{"n_layer": 13, "d_model": 128, "n_experts": 40, "experts_per_token": 6, "d_expert": 80, "d_shared_expert": 0, "activation": "tanh_gelu", "moe_layers": [1, 2, 3, 4, 5, 6, 7, 8, 9, 10, 11, 12], "router_score": "sigmoid", "normalize_top_k": true, "routed_scale": 2.5, "balance_loss": 0.0138, "balance_bias": false, "router_noise": 0.1, "init_std_router": 0.0293, "lr_router": 0.00116, "vocab_size": 2074, "norm": "layernorm", "norm_eps": 1e-05, "tie_embeddings": true, "optimizer": "soap_variant", "lr": 0.00576, "beta1": 0.95, "beta2": 0.99, "grad_clip": 0.5, "batch_tokens": 65536, "seq_len": 256, "train_tokens": 402000000, "steps": 6135, "dataset": "wikipedia_en"}
Below are experts of layer 5 (counted from 0) of a mixture-of-experts language model. Rows are named router (the router's row for the expert), down (a neuron's output weights, with its number) and show model dimensions 0-127. Each number is 128 + 24 x the weight over its row's rms, rounded and kept within 0 to 255.
After each expert's rows: "comes before" lists some tokens at least twice as common just after its tokens as in all text. This comes from a sample of Wikipedia text that the model never trained on. Tokens count by the router's weight.

# expert 33
router [129 142 134 120  98 142 133 108 174  78 156 161 111 146 126 126 102 127 119 162 149 118 128  59 151 117 155 168 105 124 146 130  90 134  98 117 162 175 138 173 125 136 109  86  95 130  99 139 123  96 103 109 132 147 154 131 118  82 167 147 102 113 136 135 100 140 132 122 125 137 154 111 144  89 147  97 107  89 130 121 127 116 124 139  98 157 167 121 151 129 166 140 155 152  97 154 115 150 167 112 133 115 138 118  94 111 144 103 122 115 151 103 115 108 127 141 136  76  95 111 125 150 157 141 162 181 126 111]
down0 [150 123 105 176 125 169 145 171  95 138 123 158 125 137  80 133 151 136 130 142 177 155 157 152 143 134 144 139 137  97 119 129 132 131 119 117 173 105 172 174 109 155 119 107 124 152 134 112 139 116  80 160 136 149 127 100 124 128  83 124 116 110  69 142 155 136 129 114 141 144 145 150 158 139 106 126 109 129 162 111 137 151 116 114  82 124 135 139  76 104 139 167 115 117  88  96 119 104  73 138 101  99  88 145 132 141 163 115 104 136  95 114 153 109 137 127  87 115 134 141 128 131 101 138 132 185 124 126]
comes before: "1", "2", "3", "9", "4", "5"

# expert 37
router [154  65  94 127 125 125 113 173 120 124 105 144 164 138 151 131 127 112 136 146 146 137 110 131 137 189 110 116 136 110  86 110 139 110 169 136 131 125  81 131 166 123  90 126 132 137 118 148 159 106 101 114 152 118 162 146  87 156 144 124 114 129 124 153  67 128 123  98 132 155 108  97 146  99 122 123  93 120 111 129 130 109 128 137 114 104 166 145 123 119 158 172 156  98 150 163 114 191 133 105  95  67 114 144 149  98 120 155 123 119 132 127 141 151 138 150 157  98 106 139 149 129 145 123 164 119 167 144]
down0 [136 155 140 140 134  82 124 120 156 134 108 133 171 180 108 101 134 146 165 104 129 119 147 103 128  94 100  69 125 168 118 170 158  96 109 137 140 122 117 128  81 131 129 107 112 146 170 166 115 116 130 102 135 105 151 140 133 157 119 117 133 117 157  95  99  95 120 139 124 154 135 138 129 129 144 169 179 141 119 134 106  85 134 168 110 136 133  95 130 139 122  78 135 149 101  64 109 132 146 180 127 166 140 130  97  69 105 122 132 117 122 138 121 130 142 122 138 120 161  99 161 136 133 125 132 115 151 103]
comes before: " the", " a", " f", " s", " p", " m"

# expert 25
router [162 138 102 147 141 168 106 121 173 100 139 128 143 143 195 118 117 177 117 166 190 124 120 119 156 108 121 129 179 145 134  98  97 102 132 108 143 120 121 130  99  77 133 130 135 116 140 144 164 106 122 136 131 120 170  83 123 150 123 148 124 134 164 107 176 112 139  98  77 125  91 105 140 133 129 150 135 157 126 125 129 124 108  45 108 109 110 127 116 142 110 156 151 154 132 151 132 136 119 140 130 107 122 160 112  81 114 149 110 138 140 144 128 127 132 131  89 131 100 149  88 143 130 137 106 121 152 146]
down0 [157 177 139 133 155 124 117 131 117 138  98 117 126  98  88 141 135 116 164 117 174 150 161 161 105 108 120  92 128 143 140 136 134  91 123 129 126 156 117 155 101 114 115  87 162 131 105 112 115 155 128 102 140 135 108 130 111 168 157 132 152 143 136 150 135 136 134 116 129  91  88 108 165 153 107 103 113 147 135 116  95 106  97 159 125 189  91 119 136 111 124 115 162 188 112 163 135 176 136 138 121 150 155 143 146 135 148  93  78 142  96 148 149 143 116 139 165 173  98 107 119 121  97 137 105 153 160 141]
comes before: "0", "9", "8", "==", "5", "7"

# expert 28
router [ 96 132 141 104 117 101 138  95 157 123 103 101 118 155 136 122 104 135 140 133 138 136 139 118 152 143 134 113 106 136 110 125 146 109 159  91 115 114  86 124 151 152  92 128 101 121 105 193 155 117 136  93 155 131 159  94  95 126 158 111 102 158 117 132  86 129 160 140 134 156 134 108 122 105 131 107  70 111 125 144  99  88 166 138 124 119 141 118 114 126 160 116 147 140 147 141 110 171 149 123 120 138 120 122 119  99 116 150 125 160 162  90  97 159 132  86 149 104 155 164 146 155  96 104 198 145 157  80]
down0 [142  97 136 102 139 154 168 111 120 109 126 100 173 105 121 145 136 131 145 148  92 143 117 140 121 120  89 172  87 110 134 167 113 155 140 108 157  89 158 115 111 113 113 163 122 103 107 106 115 127 103 150 150 165 151  84 145 136  64  94 120 116 133 179 116 112 138 170 121 140 131 153 126 145 142 106 165  91 136 134 145 134 141 138 133 121 113 115 103 129 157 123  75 149 155 184 120 157 104  96 118 101 112 129  99 102 152 138 107 136 136 183 149 120 131 116 154 143 127 170 128 100 154 109 119  95 150 122]
comes before: " the", "-", " The", "==", " a", "The"

# expert 11
router [109 120  98  92  87 134 173 126 146 116 104 130 141 131 161 149  97 115 163 113 147 150 130 124 134  80 117 151 153 107 140  57 160 144 102 127  95 150 132 165 131  71 105 103 125 141 134 139 139 129 110 109 129 113 124 124 173 108 140 149 123 167 137 114 109 104 128  92 106 169 133 118 148 106 155 137  86  67 108 109 147 136 140 110 133 121 115 130  95 159 147 152 169  94 127 188 183 140 106 131 116 112 129 124 122 127 140 135 138 157 115 115 122 136 160 106  99 122 120 131 173 125 128 110 112 178 138 120]
down0 [ 84 163 101 101 125 163 141 172 138 120 150 136 106 118 139 147 134 130 138 137 115 154 156 134 106 129 111 102 126 107 133 109 154 139 123 132 178 129 189 164 130 132  97  93 104 162 119 116  97 101  98 148 139 136 172 111 142 102 121 133 148 167  92 119 144 118 147  90 130 114 105 116 150 118 156  83 143  96 128 132 177 143 137 111 162 138 123 126 180  97 114 125 161 123 137 117  61 134 109 114 148 122 130 109 150 103 149 114 175 104 154 137 131  69 155 121 138 117 120 126 108  83 129 134 126 131 116  84]
comes before: "0", "9", "1", "2", "8", "7"

# expert 38
router [112 126 109 118 151  90  79 143  89 143 126 101 139 137 105 125 121 113 123 137 122 134 134 150 115 168 138 134 138 135 117  94 138 138 137 149  99 142  66 132 160 163  70 109 108 126  99 172 121 107 123  88 149 126 131 120  75 153 140 119 116 155 164 154 104 132 162 128 130 170 107  82 132  81 124 133 115 138 113 140 100  84 144 129 151 103 159 131 136 137 144 175 134 120 124 171 105 152 178  96 118 114 104 134 141  81  93 133 156 127 151 120 103 133 152 127 151 112 127 176 161 138 147 134 162 142 121 113]
down0 [155 130 112 131 108 114 132 162 148 118 123 128 130  98  85 112 131 124  90  86 155 160 152 126 178 187 127 150 152 107 130 104 139 137 103 123 138 101 154 111 130 147 155 127 153 106  76 165 135 107 178 147 117 116 151 125 159 121 130 159  89 162 123 135 106 134 132  89 143 145 105 119  92 110  97 107 144 130 128 132 123 166 123 105 137 130 103 166 176 104 125 110 105 145 144 124  90 136 126 127  61 161  89  98 134 134 137 149 110 116 163 156 100  96 130 112 130  86 119 142 129  81 155 138 141 111 144 149]
comes before: " the", " a", " to", " by", " in", " his"

# expert 22
router [135 134 109 121 147 113  91 143 117 105 130  76 118 140 160 101 108 128 177 111 142 104 119 150 135 133 104 156 119 146 121 118 111 114 159  81  62 137 171 193 118 126 119 125 126  57 111 111 118  96  87 125 117 130 125 140 148  80 101 145 124 160 132 154 122 135 133 123 102 108 123 105 156 113 134 127 104 137 150 124 131 130 120 129 138 106 133 114  71 172 150 162 176 143 145 105 161 116 132 146 127 117 123 132 132  79 160 129 162 158 130 147 108 121 170 152 102 143 103 121 168 125 112 134 121 148 142 166]
down0 [136 153 111 153 136  72 137 114 127 158 139 146 141 128 102 133 143 112 141 156 103 125 127 130 141 120 142 139 122 120 118 130 137  87 100 129 145 133 121  33 159  88 178 107 129 146 146 147 120 126  81 126 164 157 104 144 146 122 134 142 107 114 137 132 137 150 124 168 132 122 150 103 177 156  95 139 156 140 111 122 162  99 148 161  99  88 151 105 162 119 101 125  98 116 176 116 149 166  92 143 138 107 140 108 134 130 117 135 132  92 116 147 139 177 101 131 122 132 120  96 130 148 102  89 120 165  89 102]
comes before: "0", " |", " ", "1", "3", "2"

# expert 18
router [150 100 127 124 137 112 126 141 129  86 112 101 139 138 142 125 117 139 134 143 140 122 140 131 164 123 109 185  90 138 149 135  89 115 154  60  94 108 176 167 124 117 138 106 121  84 127 118  93  78  71 129 136 139 154 150 138  75 123 122 124  98 158 131 158 160 135 129  95 127 116 141 122 101 152 120 129 121 137 169 133 126  94 109 136 134 137 115 119 130 146 178 152 130 141 136 157 126 129 125 119  80 129 128 150  85 158 114 152 183 145 132 105  93 156 110 103 147 123 103 160 123 115 104 111 165 156 164]
down0 [146 161  94 144 159 143 130 125 147 139 154 148 111 141 120 144 166 111 119 110 139 117 110 144 122 132 102 134 147 118 138 158 110 142 109 166 123 130 124 117 157 112 151 110  73 101 113 145 101 157  91 118 149 150 116 108 109 128 117 106  84 170  85 141 146 124 169  95 136 101  93 132 159 122 136 155 132 165 133 118 201 151 116 128 126  83 100 115 117 131 167 167 118 104 116  92  98 132 117 105 148 137 123 120 123 132 132 136  96 141  70 162 192 134 117 102 129 141 143  93 146 161 163 122 122 110 174 119]
comes before: "0", "1", " |", "2", "3", "4"

# expert 6
router [140 145 118 133 104 101 116 145 103 141 159  90 132 165  75  88 107 172 136 118 141 135 144 107 130 151 106 188 104 130 106 141  81  80 108 114 138 115 126 135 146 107 102 150 145 116  66 133 147 103  93  87 158 124 117 155 130 111 107 151 138 132  92 151 170 154 120 129 117 123 132 123 109 130 149 102 132 115 150 160 142  70 126 135 105 133 163 111  96 124 147 111 163 120 142  96 143 137 128 127 139 122 126 140 135 126 149  92 152 124 141 126 117 189 142 150 133 159  88 158 108 107 127 115 147 150 189 125]
down0 [126 141  95 100 128 118 132  86  98 123 123 155 151 117  93 108 157 106 194 105 145 151 125  93  90 145 141 138 161 127 114 122 103 154  71 159 105 109 114 156 104 149 149 161 128 159 141 110  98 131 139 159 151 137 130 141 119 123 153 138 184 139 104 144 129  89 137 118 107  88 131 117 137 149 106 140 118 110 115 104 102 118 112 132 148 130  78 132 162 132 134 169 141 121 129 112 198 125 145 136 120  96 113  95 159 129 128 130  93 109 113 108 121 152 127 142 106  62 173 150 152 123 107 151 120 110 138 103]
comes before: " ", "-", "|", " D", " S", " P"

# expert 10
router [114 160 113 110 167 120 138 121 139 136 132 121 117 143 151 123 131 120 138 154 114 114 123 139 132 133 135 157 122 170 114 106 133 123 179 102 113 140 116 142 150 149  43 129 134  98 111 134 121  98 146 121 122 103 134 126 130 118 164 151  76 195 102 113 147 105 144  93 100  83 169  95 109  84 135 139 120 103 132  99 111  92 142 133 119 153 149 120 143 133 143 166 141 161 162 103 123 120 165 119 139 138 132 129 106  94 156 132 137 152 114 108  95 124 114 114 175 132 136 144 149 105  58 121 180 141 139 118]
down0 [127 122 105 131  91 146 148 104 113 117 128 121 130 140 118 155 149 120 152 105  96 128 125 120 156 141 141  93  56  89 139 131 123 110 110 155 142 115 157 117  99  73 150 148 104 115 151 140 128 145 102 119 118 125 162 141 127 117 134 160 123 118 125 116 117 145 171 143 152 166 149  88  96 138 118 144 130 192 146 154 115 112 158 142  80 136 107 165  92 120 127 123 102 127 129 146 176 156 120 171 112 119 102 163 139  94 113 147  99  87 113 139 125 140 183 135 110 133 171  99 143 157 180 142 121 125 102 111]
comes before: " ", "-", "|", " the", " The", " M"

# expert 19
router [ 92 133  95 143 132 152 153 158 129 154 131 119 159 146 168 112 134 146  98 107 138 119 121 135 126  94 141 145 156 136 122  79 120 138 118 134  92 118  72 173 157 135 132 102 139 128 117 102 103 114 122 165 144 137 125 108 100 145 106 122 112 101 153 139 127 130 140 145 147 127  81 117 120 140 132 115  80 148 128 153 138  92 159 137 109 153 135 178 123 177 172 139 117 101 136 125 132 128 169 134 119 125 110 115 113 105 134 148 154 123 117 127  44 101 158 202 125 151 124 101 120 109 124  89 133 119 102  85]
down0 [154 114  95 136 118 135 165 144 136 124 130 111 152 166 136 142 125 112 145 140 123 122 107 102 128 170 144 179 147 105 107 147 166 113 139 103 161 123 100 154 157 105 120 140 144 155 148  79 126 122 126 120 158  88 153 132 128 126 143 117 184 133 159 100 110 133 114 153 143 120 161  98  91 140  94 143 149 138 110 111 137 121  80  85 149 151 114 153  74 157 103  74 129 114 128 119 128 152 114 108  83 150 135 133  97 121 136 120 145  99  82 127 147 110 161 121 120  76 147 127 155 151 185  98 123 128 113 113]
comes before: " of", ",", " and", " in", " to", "."

# expert 32
router [109 131 140  74 129 116 164  87 142 131 184 138 132 141 159 145 105 131 125 133 150 105 130 123 114 130 143 149 117 117 108 141 134  73 160  97  95 139 136 170 142 133 115 160 128 111  64  89 122 129 142 138 115  93 112 147 108  87 154 144 104 127  94 161 126 140 149 140 137 114 156  90 162 102 139  63 123 135 165 136 133 119 103 106 129 175 166 122  96 153 144 119 133  91 102 121 163 128 124  91 116 119 145 155 158 126 138 137 133 139 160 135 115  86 120 148 108 155  95 131 104 143 150 127 158  92 155 152]
down0 [120 115  86 175 116 113 102 128 165 105  95 123 128 123 111 162 121  95 119  58 148 146 219 131 170 150 139 145 139 149 132 140  99 121  75 186 167 117 165 133 109 129 105 143 125 140 130 119 128 147 115 104 116 162  98 127  68 148 147 122 144 107 142 152 155 148 123 126 128 151 116 129 121 139 110  84 135 152 126 110 144 134 125 162  87 116 109 146 127 109 161 114 131 133 144 147  96 131 138 131 135 128 132 113 160 159 112 138 126 166 100  88 121 147 123  96 102 126 143  87 108 129 150 144 127 107 135 135]
comes before: " ", "|", "r", "  ", "les"